config = dict(
    d_model=512,
    routed_scale=1.5,
    router_z_loss=0.001,
    optimizer='muon',
    grad_clip=1.0,
    train_tokens=578800000,
)
Below are experts of layer 3 (counted from 0) of a mixture-of-experts language model. Rows are named router (the router's row for the expert), down (a neuron's output weights, with its number) and show model dimensions 256-383. Each number is 500 + 50 x the weight over its row's rms, rounded and kept within 0 to 999. Numbers have three digits each.
Before each expert's rows: a language model's description of what the expert responds to. This comes from a sample of Wikipedia text that the model never trained on.

# expert 15
Description: Dashes and table pipes. Hyphens, en dashes, pipes, slashes and opening quotes, especially at line starts in lists and tables or inside number ranges like 2009-2010.
router:552523488526469555537503526501441452647503479528509544498377522537454464497499526461461485461511541521507500505436552552569482458545488472401492449577579446443444535511509438555636538450517509509474491508496466493501436346431482445489529578541499410498539390532567489520462469471504497498520511510442420527493472468549529502522488506499485520541509482534493437486490495581449508544470
down0:525436444557435544559390414459481434450546445555511488479424503528507489433491496464487526542438494532379399434468517487470438485450487551533514485576523427512442457539529506513513522562547555487516370551637521478410438533460502454510539505570545501447527489554589493512504516528670482540517565516519512448510446464582513583505483443524475511492466534488493554472523436541402400518559
down1:419501500484487471493508479505428549506523467438405465541681466511513451487495440501530492466348532507422395447396483548555434524432479537432501556465519497520434581451527477531474500511512539513408391443442562523477538514440499494410494510438567580500533486439489437593579584517436572512518465494528452512536440560431484495474506518491547497504551541477519505550573431567471517514512
down2:624544489554444490524503631485500567502395530541481514539540510510554451413410509532437541467507454388510533500545541437499491412422427539476551435493472454420588475510487501504486412548572524443433601520545487458558530521540580523487518481449536490500521458403435457444455516460538498543505482560532477526501507481509583459466482497510496449457435610532468469523466480541586444561578
down3:519418439494474410505461444495466526508476463525483509501481551440368473452571526440503580543534511501488502496519486493566498533506513468539458462522538480550479498512509461513596423584478510434461547569538446483553480544407354473478520563503491549508539506514510597552560515414543518530527436569493442501555519561489482434583535469559556355583525498529581575528560434488457544455489

# expert 43
Description: Copulas, parentheses, breaks. Line breaks, opening parentheses and auxiliary verbs is, was, are, were, has, been, typically after a period, pipe or closing parenthesis.
router:497536483539555508517441496457622451489555520536608572476463498534505489507492519490483496488479522548507482394493560565562497421472471489515503500574491442468359509524558505633516556481384474573437531505592450530448450417576458429517505436469495531446508497566544558440479447507530491554491483481487487460513448273442458577519581510541478430514485574496475590433466450470483446494529
down0:499470479579577586501479477486560467436517442635552558562458481499512458529626480506483479529495521567530474435532517570485427495513430508502494469440544517519578490448496499464492503572508571525503426472477498496540490493479500585520407354506527505467513473501519477519473521510516523490502462504453396548503538531488497479471564452520572452538456552390494509530396433458499514543526
down1:487535569442533512450515513470505593447492539503450403531573555524485507455515486499485486472441485395468494543424520553585491507518530534510525577458534515454579419462555514517538525574508489496503536489551549636429408535451371427481513507456540482544535419575481495483546509506572487576544458515446514526582436447484537528452497457517440563493575485545465548469453514497467474521551
down2:545516495539472504460586548554610468442500472465595516532478558525486521560561588440519544497484549553492587513572528499533543573460538586484532494529451520532406474543562497463426481494565538498470596557459507517536505495478466472380465529516431517540457585532528542522536489468535614440591505487463418511483509513479515397510537500506556554493525518518509495504484379413490407590486
down3:541481518559419571537514545500445493551517463516511430399450432549554431418426529537522521544460479508412398452529489517577518470557421506565516461568426592453503467466523481526528511521467592469582488529646465459464430496498551524469600435536520515516488448455506583523442488490520450466508530508538525420520428460498426470500590512467485502436460474460532517545543460540507519511494

# expert 37
Description: Coordinates, numbers, non-Latin. Digit groups inside coordinates and amounts, % in tables, line breaks in lists, and Chinese or Cyrillic character bytes.
router:528540557568430534528515520443578435506528445457471438451444530521458605519449519530420460466423550568528556445451594521478579487434480446539556456559557440486435459475567452518491565393523493546471525548586467575451464521520517479436545557462472523540539569562509476515428441488520504517420460524481466571495464453522592547479519550455430461501564534532538417483453376468576464516582
down0:508518462384495529500454505493540516429467530439490441492441512495502511470564562516511457503504504431561504538545525529559337516473541522488439504489586531512455557426512481447492469529463545559626457482631545545548491480546480520536524444519468462529574419467557448538478575492405467444545475465506454427562552499490495549501500545538491532526502555499499548434444514522557455409594
down1:406513551479499555548559583483525528556459472482505517454528441379470530500544590486460458439473628592454538522467502551547523507621434475484489497580511468443469457456489484474492521521435421535579510587589511506458428474574457500519466479460495397521393458422496453539454498484507558458418555488475483384481457494470455505379565504460421499444506497616515410483460470453586428587510
down2:558539509547433543473545396545535501505455416479557451533514467545481433504561548552522554423382538496447465507499500519418523462510495488537516453485584505469504407588544473461629496563453523535460602544579451574561558350591525516561458517479436616495610508540477584474527533453470491503550543590568483440507575546441552532572525546471472490501521391505515503478508524530525569443426
down3:354502447436547456494458433509502597406536569494475393458599443474522540459503488479492488548430468500483476502515381463551571494423511524505549451457461513514519531498543459495486456541391472529539463495435485557524565429495534568562455493551538536611451541593505574526462415493523615403516457560546459465551544479522516512536402426458539463513478496439535524407548449528468491569463

# expert 25
Description: Plural and verb endings. Plural -s and third-person -s endings in running prose, such as options, contacts, responds, plus modals like can, will.
router:539554644559393550544569540436550477480535434579434528497486538516463553536431561518456460528451514540556511463529536505568539565501464459593534447534510438476478483467544441550518563476418463535450532514466473533466519576549491439478508521498476484535541662541463493321481470506568551515460518441463548452459474469554386532436462543515488478536551538548571477480596513545499498507546
down0:508442573458458520535496553484523431524495566545565470560478555490451555536526363541515544455558413580487432511439535576457509424578443495527454513450439521535590559546612502528547563530443500477492437524541529537496502549522474538494409470547541459514407524535448440431437638508486529520460543511440602540455465444591437433452477469489484485400471465445478543586531437510466540385437
down1:487496546503472431484442494502537496490457486459523403601517478431465566454483463403475319495528507445438449516618499419480528502554582432444553448504461522454530511561435474473568515392549533559508430535507506422422481549475421458474501608626446575462445554522468506480502486501533484460504514502515551561551498569484537490567505457489412506487519526479558507590512429499517521510460
down2:543482493439467520470514537508448471542570518459574474443500586487563442497442532453605520538610510563435496528443517386387466667586537492463537526542445514447419428513519546495489426467514447610524434500471500402524442532400509527602507514514550498512581492440466455513568476444529563515445491428533501445510482496588502523546493408549544515453529528502439481508426462488522571443580
down3:490620428552539459554508538499527490499543612548468462493478524503567506468556461472498499430502538482560513484482492468541568409479556479479502513409553481603484500492487565469429522489560430410428549550466473527495551520554439481475525547466455495432395427426520410436459455411527436515464469444523459526403530483513509501498460488578492480469468574580508495507478440461512451503474

# expert 36
Description: Capitals and codes in tables. Capital-letter abbreviations and codes in table cells and lists, such as NC, DF, MPC, plus New, Sir, and separators like ·.
router:536554572560482575534446567482513363478576443546528446486484551555440528562469571482446471536557571570542517429518558545498538531531517470604538452496542465440467488527528458541547541436527453545432559564637434563469478409542522494464526534531450564602545460471543566587434420494530576515496352493460562556474461489519433512437468547513461472523532514530550516443459505496472516566539
down0:436442488546435532515512436555414572498548557590493440540519410412600515535503533445476590538523484469479454516558409537495503549509487589577583519492484670557467447474517437457461439557484471542540490469480507519447485461463498377457536409541459398466513467579440540510544519475469507546611482485505513599534449460484421526468571468480529507444483482458510501498472485558458515509560
down1:516436485469438479621462462618544510537511519492536515481487529479520439465571466570602541491511488506552413485466491546477524452558504552480630468513522459541543356468473487482495539516546587487421522605445515382506535479531504493454474560410411518489510438522430487524551489478515454513530572480492493467558547590498454411526371455534414552485452490448468517404542449457493455540508
down2:582414545497578592490518511560449447426478449486507479422539392508514485451459384568505551451428524462476555494587516534498513547499499494515512576500521538553439490496516505464443603469543515514483498602535559479486540537538549417517528532509439583563499510501570478540537477490525539500587456407417395437513429519535562489556495563437466502602466448540625506603577511456447497570571
down3:545506534494526500412456550482562567427460443586474540538539515505436562519477553559616503518564484488500477486502428474451590509550561460490555467509584589583617516517503442640546475470528487456534435470489515490438461544501472451485479527454476513526540497404526482440497499503424452494560516414570561528496597470507481521486611543429395538437496500456513445478344574489571557535513

# expert 9
Description: Word-initial fragments. First pieces of words split by the tokenizer, often after the or and, such as st, un, res, er(upting), ens(laved).
router:492515468548497501520479540517418426451507475608595468500499504596438528552493627543462510480567511505487521419500423518538543451506445484574499459500512477495499619526533409542492486420457518509441584508495411522488441429502481572466548461381440514479495435418542607428465527466522512519489526398440525476480457434422399559459523543473436528517562524506474555480474574458453461509529
down0:507559445561516465559512520489447470382427534419511569616550581391455474516484508581544469543406464475494413479416503480510569524532464550549398482487493523467496511466588495518449481492495498384505474466472502431540504577422402473533559447403535483489536474502540408453457533472495582526548496505440515456511508526584515527530471636578536438549469415528498544472527606587531472539525
down1:516537415463537518534517537513575449529485548517494511517396516470592441529480394631396514520501512504483507517501527580433517452470410540516536479506520547452517503568523561436522599427429539453460496477611502424459552578486515580491553398508479455530518546539486490562500465591592512513406407508578609555479437509554505453557609479585551486523481430542515552441459519445514594520401
down2:494501427452550537469484453530590468530544453503465447531674533522423441423477504511541543433458508501498522473433483469516400440531433436528485512538438476475512575428416461456564497408482337548548480480415601513495474492459539485528573494521588456509551511500500480446598423533542549420485454559447485406587524501506494502496439514516540580513576564487479402560505480481454488530472
down3:599474386475550544414558489544485508573436574546423426504570506512526564521472532532555470557573496510571507605413472584482502536580508507534470507499532525457550494545479591475478454460509533553471459529539485385472540501430558429562483537405493559524523535523490524503551504515466499538666544510407576434488534560543537486488460467451530536438516509511416526550483566403477530479481

# expert 18
Description: Acronym and proper-name pieces. Capital-letter pieces of acronyms and country codes (NPP, WBU, SMU, HTML, GER, ESP), and name words like Party, State.
router:551575467528582520515443538415487435328545471517342649469461555514437576527478531532468497538422587534511521402518519533447530497539464475481550463507553463447452334459523500528556543472602459561444526552419462534479532450520362457481552525485479553555520458517505408473426484438547547485450511588449481596478468475522528545455511546592484448516646522528557450461464447498526516560571
down0:513522407557460506496563534538490581489439510451480535473579570587560507529467566472529459529522518451493618538520467500513506431489559537513567449452498566422471516540523522631541530456531498449498539575546475555378510458500505381537489460484434499505473477545485545441469549540537434439564473383477509543557496501524559504522443449521515504450628609497542451517565494508521495442476
down1:556490537425515498433471448579503489410419564449522463545555513535412510530483551456419459414488529503494529513528538422531503587469504527487526448436593469534546476497513481430549441548498519557541425472585551482526460517473560523485522481445499520506536545470509477478582553540432499416518507430548537534586509534500560552509424395474538542541443572635530437561473485459507471368517
down2:456444501491561419532579500553414511522444590501441512476544545501521490489478510479484533436541429550499553526528408520472509522568599539545468532545568396486580381539604466508504480477483436509526579536523552470528501510503457455449507503426512508485525499483496495499407537507483497501520402474516510493432551483495478480482512450465513482465486499504472491515499496492525502353437
down3:484500589507465534476435511521606477494447537529590505491514565546524532550430552494487490421492517590621482522467547475442561481522439477532496523490602550467523433457472548496539494522644522522536406444507458537480558503412549443536499486404487511425535406603604530483504559550498405544527441481494504506467481522431528478611554535365612481522504555519467507575456543426482519425477

# expert 32
Description: Clause-linking prepositions, relatives. Clause-linking words such as in, as, that, which, who, when, after, under, including, usually after a comma or verb.
router:514502472498400499509415535456476563381510501619497556467469523547488555523484528525487513539566444487494514395480510500366640509531481508527518421616494422477459413376546514532497506363495490512507491505419488526475536425490453512501519603500468456473512519568530607553494474500547491558498486402540528467465520476482366534462451530522485517498578517505560523524464434513571553570505
down0:513449555495467497510497579586522447560495607477547514575515569476531484462429508444504434505539513430512545557544537579499505389431521499519525498473541472497524544469476459526475580413526554490423533414509540475540482384595485540473540506554469524497515539490494450435507580459391554475589529473422454394523559500481522442542474486470515498441576509539515513622534521444455580512486
down1:491423473459574462495489509445603478511573512525435519487556505473635563538507519474403496549551432451434543572470576519460455554541590526526541456462565534535457461450494450497425544422479541457482505445499455484535544502492433511528518488510471439398535436526557530590516544497448533471527596524519467476535586528508463486593468427513561509483370442495415508416514477582561457528434
down2:575464571528614428424526471474409534508447558502425520429439504491456443365446467528503528403464536517491490536524515543508421474534534463524540508408583517416558528557516495498454518541546482575535486529371562489560459525598496533455463497521505573589455473556539486527529461504573437441517524521446601484452507504498506454514503432400543584574401439516488513512481382492486517420545
down3:427496485508452475530478478528500407490478509442480628422476474493536498473515552465451505493545534412399608602445505441491463460562503476569530474482436503408480546463456513515491458459500491540442534513426604472474425511487437493458559440526443590481459502513458488473443530506539461459544497484533524509551520542610501547588534489432478494483514499552516434575448443454476505494511

# expert 23
Description: Short syllable pieces. Two-letter consonant-vowel pieces inside words and names, after an initial letter, such as Ch-lo-e, G-lo-bal, disc-lo-sed, stra-te-gies.
router:463488489507534456525474485512520569394498504446424541475493507606458446500524526567465466555465551499501502553447461592653514434478487507401520498476519463467525559585487494488540516457545498510449517496436469503500498545498628497476533583383462436471520476599494523474473461389517536481468576522471463384471458514446509483483491524396469383504541516495569520465491587607577453498503
down0:468491507509424480409501403461417539491557473558518533518568450410558473495510593536552488504543485557601532501476564506503530474414560521457456480484458536485517598543566560552469517447484457510480494444452558449491549519602540589561588598420447379493499530484549449516440496489420604428509525494475414583519514453425556573517493568514472519581526515467473520412536451497518378454551
down1:484494449405482440500408486440538520503491441495436460510527605457501467449493519569462431494519527492526499465532421575508556469487507595555479491518488586455520560380469570471506534473478430484532472538482521507441561500589527555465502478450540479572472540503451470589428552447429541538471555468550579509512514373573543560443502496526478543345487469527471449553477509535450448568479
down2:466545591596434426557463447652462503487533478554495515506538562445501474601473441583560380468485542542547487565410522512515482455402525521574532478440584533500562492476474337534470477541447437564524572540453471474550571498523501464482530512459455530561536560497481447518393508490516530477454519445439507496520491398439530479528526464484608483458471500551514471490453473513574567551528
down3:512509523495457549574462431576528431504563422455497540477472508516512521509489393536488556457486476549487480614488533420499430432525625494547638560425435491498518506455465499472584483478550490538514503535549458448478492455552481524464518484503447583562462522563495486463539569430493553540495544568491411558492489531491545578517480456554536569460588572467588477473514447462490498473522

# expert 22
Description: Word-initial verb pieces. First pieces of common words, mostly verbs, after a subject or article, such as go, te, mar, even, became, reached.
router:525524508563392530529473529449480329573537452549674436466483529499468575544482532511464458491459502514529522573500531498403552503496479456602528448567507464470473500467544514521543534456520475506477559550462485506464509406536540481445530516458481491540539497517409518416477489496529529515466595520482629393460470471441494536485441510557472485533609515511521495482470505489486500527538
down0:445518518513511465432544465461415440478456467613409520536460626482469561614556440490444472549568535495553570526475531431459428508480568394565474506455535516464501425512537537563551504492614524510443496579486513517567492486467462478560600540547482568627485471454574562498495465565605542453444536539502471568441410503509542464491387475472478539513595547501545452584536425488595450499503
down1:473469595440507476537470537527350479425562544457528490543506589502422539535441564531404542459507479515427574559495479471377496330382566488575481562482538481479507504480505557521554594519562523525483468468553577494572545545518530530488516408513559556475464431552550519466550500565420435560530519530500500489521546546426473489524370533422621508489488539568490433491567429514536491508539
down2:519410602548581499395455433572510420422503527387459528468491550423447569489531504418464519449547574499584579507447502445515505524595490431497426415542437462543449507428514508569564499412520572471504502563490489464461486464517541561533429420534497555517536445510564518628496495593431565562525467541506502480502438475407445461530611594484439484475553588528520495514516559542454458552580
down3:472488429532471466486515487599468505489466497456541482486526436469592519517514530544435389529497477482484567469600444510516480482480547462560525529445461496417474463493423486566500529492512548544458401542556560550432408514503560511642489453419449524451493522533542426524501553570558472504519468590496459494525515481410516535506512479422467500426399466494459479540509533431482438470482

# expert 5
Description: Mid-word syllable pieces. Syllable pieces inside long proper names, species binomials and foreign words, such as -ibi- in responsibility, -nia-, -mo in Shlomo.
router:489546565509437541522577515504588566434504450552425551453502537549424554485492499547466515538492572509502533561527481526521538588452487472443541417619483445452502606555494478450479541456572353496438517505412469502488518550510539563464484497521502467524514547607545517365509453441514566530484580532395418518495433497436611502476506513438485466498497488492539447462490579608419445557557
down0:507511373527587454458511532520568519492502463410502524510527508423591457433449421475507460602564503452464550507531410610425454506472510511507483508510477487486599507465587482589561558420377508505549564573548484449513532499608510507464475531524472539396473418598464533556462526479514547542531453545533581540431449503559484535460445535422480513556513547431450486459449545596556488546542
down1:420474424542506524533524511483397489511545500454493469442541488575526517509516609565459475452529394480485517505563549543477501413515489510462550469557514422482448517531419523503415426402581441529485535487491563481573511494511502535427422537476604490562550483532542452488536532502536568464396455582482495597453535521503519431488455534510533457489502494558508549510538380540474525518554
down2:593480497494381573450447500559445464431527485558406478554500607587528522452513563539404508499547613476396492525519516492431500485471566476413512388468484511470427413569551486526570395415629419593522560585517520446522468478450449516585569508454491408609483568539518443558581465519540536486532495474485497519494513507419409555516488526479511474474501528426531462547489550468512487502491
down3:440467455522586513549453459563534472563513445517613520542488452377599512510399409669526555483440438575594510400574443517535517496521470469515534529504489486432546539577464448523428424475519518534474431433553498580511606506529506531436433449402550514556560508492465577579531550607560540411416481499521535486530509453491463419510402397487515514503461458531546496605511455532436490507454

# expert 27
Description: Name-initial capitals. Capital letters or capitalized first pieces starting proper names, often after a parenthesis or "the", such as Gh-ab, Go-als, Tur-rialba, Jer-ry.
router:512529473563407541537546523504390414530534477461621414473473525589433635548460536483463452439435499549519518538486593537510530417560450482651539487484535480473492501568524427546531535457533466520515534532546465527462464452535633429472542538462470552496521418444492452530462446379531523609458634644526538347472498490475407558461436547492463478524486524543491559486418544475459513529539
down0:561518520479472459447483518487518589531507553465548406488485469443494535556505495423422468499479410632508399457391589575337480535423613506487459522612562506490492537615498501551524501552575520465517432506511535465600534502556495479501422349449477519524425467564510418481455482525601425450527595479596504461516489494534404515465505568532468511460534476508562401494569530491485581492460
down1:428516512549444534496542544410513571486438474457527449467565543500446499569494472473548448436493479459504510527384496473524560558481462554554574519531499538545546503458445428451537466466484649575505511534460469402537425537509511491406446553470481389545538569501495540458477449592480450482443537504474532457513485475568518565500477546509454552536512498534470502466517485515369550470570
down2:531471508501443487507507508438563531521519547456497499461549523454569398468429426535539521414480614545527525434530562553542402504434472448572525415437422459542529560545517572470435452432570427546487419491537488448485482488414552555457548521488548473446459511446542464413418540461588463450469487484511382467480487445494515482510492496486549463503492466511503465486431545556521516444431
down3:502524547537558448538431451556639398495481551477515479500443504491531476481542493528443564509534515553549553493498529466522452519427535445503537497448516490533515545416517489544527631555489547508488442548527518533484560498501557544546462529556512510453503520497468498476503418498470551584489431500461446446445489541488479482612491473438493475586467537496418534454471488553532597473519

# expert 11
Description: Infobox and list structure. Line breaks, hyphens, colons and labels in infoboxes, taxoboxes and coordinates, such as Time zone, Genus, Coordinates, bullet marks.
router:546545439536472548531517541455600498499554469488545398462471552509480484502442513511503441580564531514578526458546563529569602508457460458499530458470539454476424477378548450552556559502555449547457530573611447537418470443546402475466552558477454507564553551473562486464430447484539530511458563490439484584449469458405573574457533547609469464510466536570555416424460490492470528533544
down0:533529537448603557545493502531542484535484580453472482537453482484573543526505442512482502562493399621465441548500450449517492459487528425500619509496455517534467500447507500453535537616492502557517631482510576469512547496555540427601500555479595478576470504503532480445465446491532499484498530556508489548414506466525546541485426476515507517549507459455546458537545468472506552440546
down1:462551594451540459467547511575502514589446480547436510423532546545548505603484586533469465534484408412551473499408465434522528500392462494504446538573594482518562507430436458497482560546530503606443529473391464499491618552579572478474515533589513445557502484533529488489593550559495546519473569497495502519495562469507537519582592515539564438532431459646545523482544495516439524508597
down2:476538550482472553518477501453485598550505506362518439522483528507624551427575503453485424538541575429495486497519408427573419511547532428524466456504486523512506431416515488599528483485471515506450449543558532521461433527458521480467557496493503425507465533513452554482533521584503527466475483537513428426539461546523521429541551533445500578512530507534486498510469528587582456442417
down3:478455513517480436438457467517498526576521517567546547506515502466514474531553494507455501511501522504510463528527449435437528474542463496474551498510421369497378542452450439509451448519471397458537471503507475436546531490517543456506401519488503575493522511534554449468540565529537517553525509482534513524488442529468526463349519490435473538483609482508579522592415470490475571535549

# expert 28
Description: Final letters of words. Single-letter or short end pieces completing words and names, especially plural s, plus l, t, r, k, ch.
router:577551578505565466467549548483568480463505512500574492493487482454514412548456514551506521520503622485513530464373573520526492547559429468563522372621540488531474488518534445525533542444416499524478473504442482514521432494521437399517505627538477501584491407507580417586496486470509495544480507534508514417445553531470479526476476533504482485498583600501509369390464533588588595519563
down0:443557562604533557524492529546561652447495534465468525584551442568462488507462495482496470456501476423511551518519415431556550443449541522479505487523476486566462561468464496413489450416488454446553536534555527429557433475491574435555523463430570513448550533550532481493542464477488570564434471486482558450498580485609425434511504452507532486464538543523544506433447490488455421545444
down1:455601517492502496545464387529552448528492433520569544402546552491429578553441511443492451524553533443472461481424435499528443407517495485505507534439534557561437450490518508487546485505542457541574483441515532509531573499496479531465400474541513514436515478522510491492653531492549483490567625502541525469504581425493550458480515360524522439521439472536443414440561475461500531508490
down2:486477538513546418536456549454482519461418456449470529499442474570468387494475484535495463508567497502499455570530481390489518498560439508554494569501492524432537445567476516573515584444494509464558434449476535443521474485461542448492478508473515457447463596426504554463581577449386460591528453485491560532429567446482431553576551576589521506548459569506461491474446574464526475452491
down3:583587460490458527514472507455519488468436485532401614463500478494382585537553518498486551464477583502458445483447591481519478514448590504469566513443476490481554541452477490527521538529556490448496522545550560457531531527505411458481457480514582537509440517565477509453549546476525416518517529484564457536489543423556516479471562459523528577545454605446497500498448516525514561474482

# expert 46
Description: Numeral tokens. Digits and numbers in tables, scores, years, percentages and populations, such as 65, 2008, 130, 300.
router:492562546524547587537360528505639490456505520652569498456481494531438400465486549481380542508435459502558496371419467506499622486436484482473499511457499518507469415411487486447504491458578467505518577510484479488525489428517450569464499490478407532479542414466456427424489488512569553522503479485456585525477481445508470490524472500459521469522547493529600447508595580468477497514507
down0:451488503481415475549491440560500524510500502495410538520496522431489399492460473571599551500545497465466490440519538526430526606526525420542497548547519464526541436566547597492598488522467569473425557499519546410546495456512432502498502487488490573475461456512476628483472515446532443490573439535487489478474560636485478485528526539475494484520587529413447561529493434418491406539417
down1:538565488569519494537445584539538450482464495586473458443423450434560514506480426494471528491489588594503439397551559478590459470492498471494574414458445507476483430431527502405483475451503549514589481556481518475399422457414448468509553581471493448508555552569503487464626584517475529520505488474506502533547487513512578478455431482417530466418446502574496447480485450431481532445443
down2:494534561447479475505448373495574475516460471525511512588505434383503506496520573492486477401580529502410498508389552434403489431586472496558565471472484484518569516466616475547419571444429446479413436547481524547495552523411619587505355487460527541481512539510521493537484457452556537487526562565496512509463560558576549473495470480498431492397517430437481426423427473485579522569437
down3:469491490510458516518466508487454474422494385574506591557543481495539454447440412416458423515470542456394480397465553526495525524563520502456490508452564430493580454441461508429489490532554490536488448589599481476579406427542548490462494483490574483507565452474457539456495516394531435525511500452490464477410511520510539498475565502493558364458519520580487453484541655527556503575494

# expert 47
Description: Commas, colons, negation, pronouns. Commas, colons and semicolons, negations not/no/either, pronouns he/his, and the fragment th- as in thy or tha.
router:562526483555500538551591522441434324417554468548531403431458579498457522546486526480431509543507544524518585451488533522387587447514459482561541485470527445454427419496557467526532515446516473513439559539477461554436524456570487528434538533488475549536563445586397556623471451456546527486462545532466546434474474465536591546458415532530465475554429519558535477439577380385543578530579
down0:504461580493476512584475561484551491503565493471510581538451559561526519562541452532523457518456503527462484574417540582492428544552565508501432619480533489495424506534431426512550423452445486377409542586414527482503587583538488526474544454528514568474490500547440496589487525523448519492412477484516508543489485498516568429511511427527510476504396440419467486569470436468522532561388
down1:600473503512471528456545438468563582560549565436546492503452431567508415464588532473456504517482480508520586440420501505497492547440416376514516460501402441510548517453487403511526448479483536437490471532437472567478417458573530469480504480495445538575476569558519525443487401526601485522608488484440482464500493552572474459536417498432572478543447465508466505522585505529544507499484
down2:418594445552567535472573436531521473519514494518439525613468479523498580499543430531540484513508432548536517509491451474406556496470534458600526477470495519501502544462507525452580511549573455494528524502546464446490447519451567493511565515595525478619471527393495495336494566417471545513499559394433487537538465500516550559485588437518501486448541455461441508558497533528477530562530
down3:507490548522472489497553590364445449473465510448547496462479434479482531583535521494491386497515510534517523437466448490575538526563532448463454503568631434459564571477500493511546497555457380528508547487465546445512512466495424456494516498521579515514470559410510521498543511440519461489504526500434524550512577524507481506449543518592513505561529499458441491506479537455521523519440

# expert 2
Description: Auxiliary verbs and fragments. Mixed tokens, chiefly auxiliaries and copulas after a subject pronoun or relative (was, were, have, had), plus mid-name pieces like z-ve-zda.
router:531552519519445556540528544448564466546549426512566391488447539583471561562439545523454435584509535539540550389522497517475515466537466445587564451488536451493455472495537458565568533463546450558480545529460480556421495463544473437448534533537441533556557534565437481461462452472566555495448501425494573478415456458488439574443466592486440477538508522560545475411505431491462598523530
down0:484573476421504582525374537488422510546480493490465500597491429543522519493476574496544516544433632435447447563460473583454521486465473641479463472543455466596529482430490394559489462492606601536501396481538482499578373520426468481485471487508527533481472494496468512560516524462448570489545438459481477502582527549509546472496522491456520354394541550521433537493462469560429429501544
down1:547497422578488480398424439558491478534485483521570526490514577485523559525488520470542458472518618539456452507496597497455566571540470523520507562458621474442500517470448430547569449459503583487527484444465492472498473489553389463461492548480540590497500462480524474558557458447506533521426484407403468468521446554525587478540520499449510512550508468555528509474539461444478487418471
down2:512545537479575566455466544462540445598557543545588525518573431452413521529556456547539386513572487552515486507416535433443438607509574573516478460440493510579537525349560548492536497486519457435505491532510486538488531425518446489540483610494567484487482489493506548505488561496469528481506408557470438509506567479509435455523469558481476492529418472439604606525514570493421559563454
down3:525565488450462473495591445566541512564516484592497517479507456456594406485489418512424576438493536493441486417376504471472555502443488539504483568546344505526554491572475528484533568545433505582540434500484584573607552505500427524488422538457433412468443396398535513551513444481500442507538517494518487480478556433438512528600522530555455484573436467484504507562461502530522521446484

# expert 0
Description: Subject pronouns, finite verbs. Sentence subjects and their verbs in narrative prose, such as he, They, was, would, increased; also decimal points in number tables.
router:530528553586493549536578568462544449510557428491404459449417592568475531583439494470405489525467517530564543403590503514456566583530456475463535456488534427454446483471534435541528562439342498561482570527522453514444426484570371506464573515434444534599568525435409540523466450437553546517471545519505442512481464476515533527455500556552429434519458561568546508431518464467487606563576
down0:494487620508563467580507598472459523544485596424475474492525499497507546503534552546340424463543508428522488442534516506452462466518564526534522425508492536545512542486502497461521554551555547421590498458493525502485369437561581441510499403454529531523548486529474468530405516524496600431418478471499442508503519523454513429456581513541539524421549431522556489481520446446509420465465
down1:473593520589512508534515491537468512567476485496480504485401523464461500526555452507447500403456495464524560404505428503557544593488546522528482527473537518558519567550551482517506456543546410596550567424569500542487517531435459443489553562525543492587384531494511417513529548534527490437471541615469512525487462467464530577535487499506516551519442452455508522537526442423476581552526
down2:473534511391560607523450496538623499549482521497573492453579524525441475499519490598450420548553532577512490548520416427602503396523583532492548533499546424495534394526489600520455537511404475450416516518527502421497518483501428591437455535451505510511591557461514521500552520648450543497484475502414520394511518463499545538513494567550567511454501425470574547526548556458447611587492
down3:535541430429480450605387536446469492539512573424539415384491447500478460464531550507405445545443505526497509524545476475545473552572509576517494534469512536528539514480543463466486488489397576577443431549559432517449590512514495483490508529527431509540442450484460553449561530429501454565479521574553492462493611483442436497526449459456509527475419602417497479528559469460438599440536

# expert 26
Description: Noun suffix pieces. Word-final suffix tokens completing nouns and names, especially -ation, -ization, -ment, -on, -ity, -er.
router:519535493571565541542469514465615589498556448438587508463447547562451479513491537540480474504533497568550526652557561512352542630504448487535538410464515450457463425544541478535560552478535458505487558524432491525488563492544454486496535544518456581584534571568516567416464459469535543543455558468474461427428471460567492555446528535555459469558494536530536393461455329477502621549562
down0:527502386462527389479437542478419502407472524493483464514446605513535489388452474540602457487477453521551519479453578593508474509594476473436425491514403482459538565559456538524507454549404502544587538650506571540512539518422499558543450533478552542503469573479445457428410536465525544515576458439549471495515515423479523590473530533368531440502473493517425427529445501520627422476477
down1:465529592516492600601526536526510573487522483473488484494439512393556472613566494478481505484346477489486529510523475456412514517452561600461460532539506502487515454460530503514497566399545502493521463539588560441565549487605529540495523462515471490532571624555563527496381509595571469582535519570585507513488642465466499433523473493528511565425506399430485499495415457509495496428481
down2:499502517453531545497486481472529376531428468547582549474539518494440585562447585596632592505520482496473424491521593559561544523468530608429503522496541526433504447530542533484492499485471545461418518553435441500439489410470469469494515452476500505563508496483488444481528459489508461561580476479383472515494541483484567429475515506492497518483389453492498573540525586533502420537478
down3:572358529419528496529524457552470554523471520435512406411575580528495446447506499441542541412505498433536509557607462514492538496672547421479499541483512445552630523483490447449498506451557535516501518594424568458477575549514500406442469477393408459475587488428455449438524494500456581415481508469523533449432511416515543577560447496428482561440506483503540482521456415377459438461533

# expert 33
Description: Personal name pieces. Surnames and name pieces after a first name, often in squad tables and credits, such as Aguilera, Wright, Keynes, Lake.
router:482532558508465488527489493487509465528581464523530478441444530485490568521514527468492471487376466541530525543520483515383455617431501461489585514456489463445496584485535566516497519378643446451538485522475467485464553504543411570504503481458465412462570581540455521533480516550513582499434576561525452600481422472447581506448441522463487505512524509493496539525536541611474438550543
down0:602516485576568469451573473552538507476508525538542501470473542507553452537499584423517527458498519458518613430497505502421432487607507551428529494543469525421482466403570546388528442526541519506529544511474499535511534387599498607518458563469474583572578489569469418514527466514548466428551528580534486511466546400563540504542517520517531459484492501491387480483541498445567442501575
down1:523472376486486515489490400470455472392563501477383539400503451514543421434460554500543476526482475397497519465539477532564428398415467542454451517548473532514556454551491452473538557454497491464505472450548494456582514443512403450474487470469481488595514523526516505521568477440482472477571471561566443556479559395504485530541528506499462573582452493477482562562438538624563502470558
down2:437468451620506506534472443516437449506428578558538396519500569512529512456539504463507512504508463435481544487657521429526598503504488532512466507444488553427477516480607593464527504512431436513636446459438572519561515545518551534517487564475460548521408420594532449556494480494516549447463516551480547384406567499471503560561437557531397428518518548527444543473488501414495569518492
down3:481477471512550409523541521510557568489473392423463390543527448462448459578566508472521478568499599554491556450420426558559484528420534505525488504482525486476602401524467462455484501585505599495570505447581543541460554426543481450547540480505465466568467559485535448497515537457474498448395531551524499470489540421498464556559566513519537556485439493409603570500536531536510509573477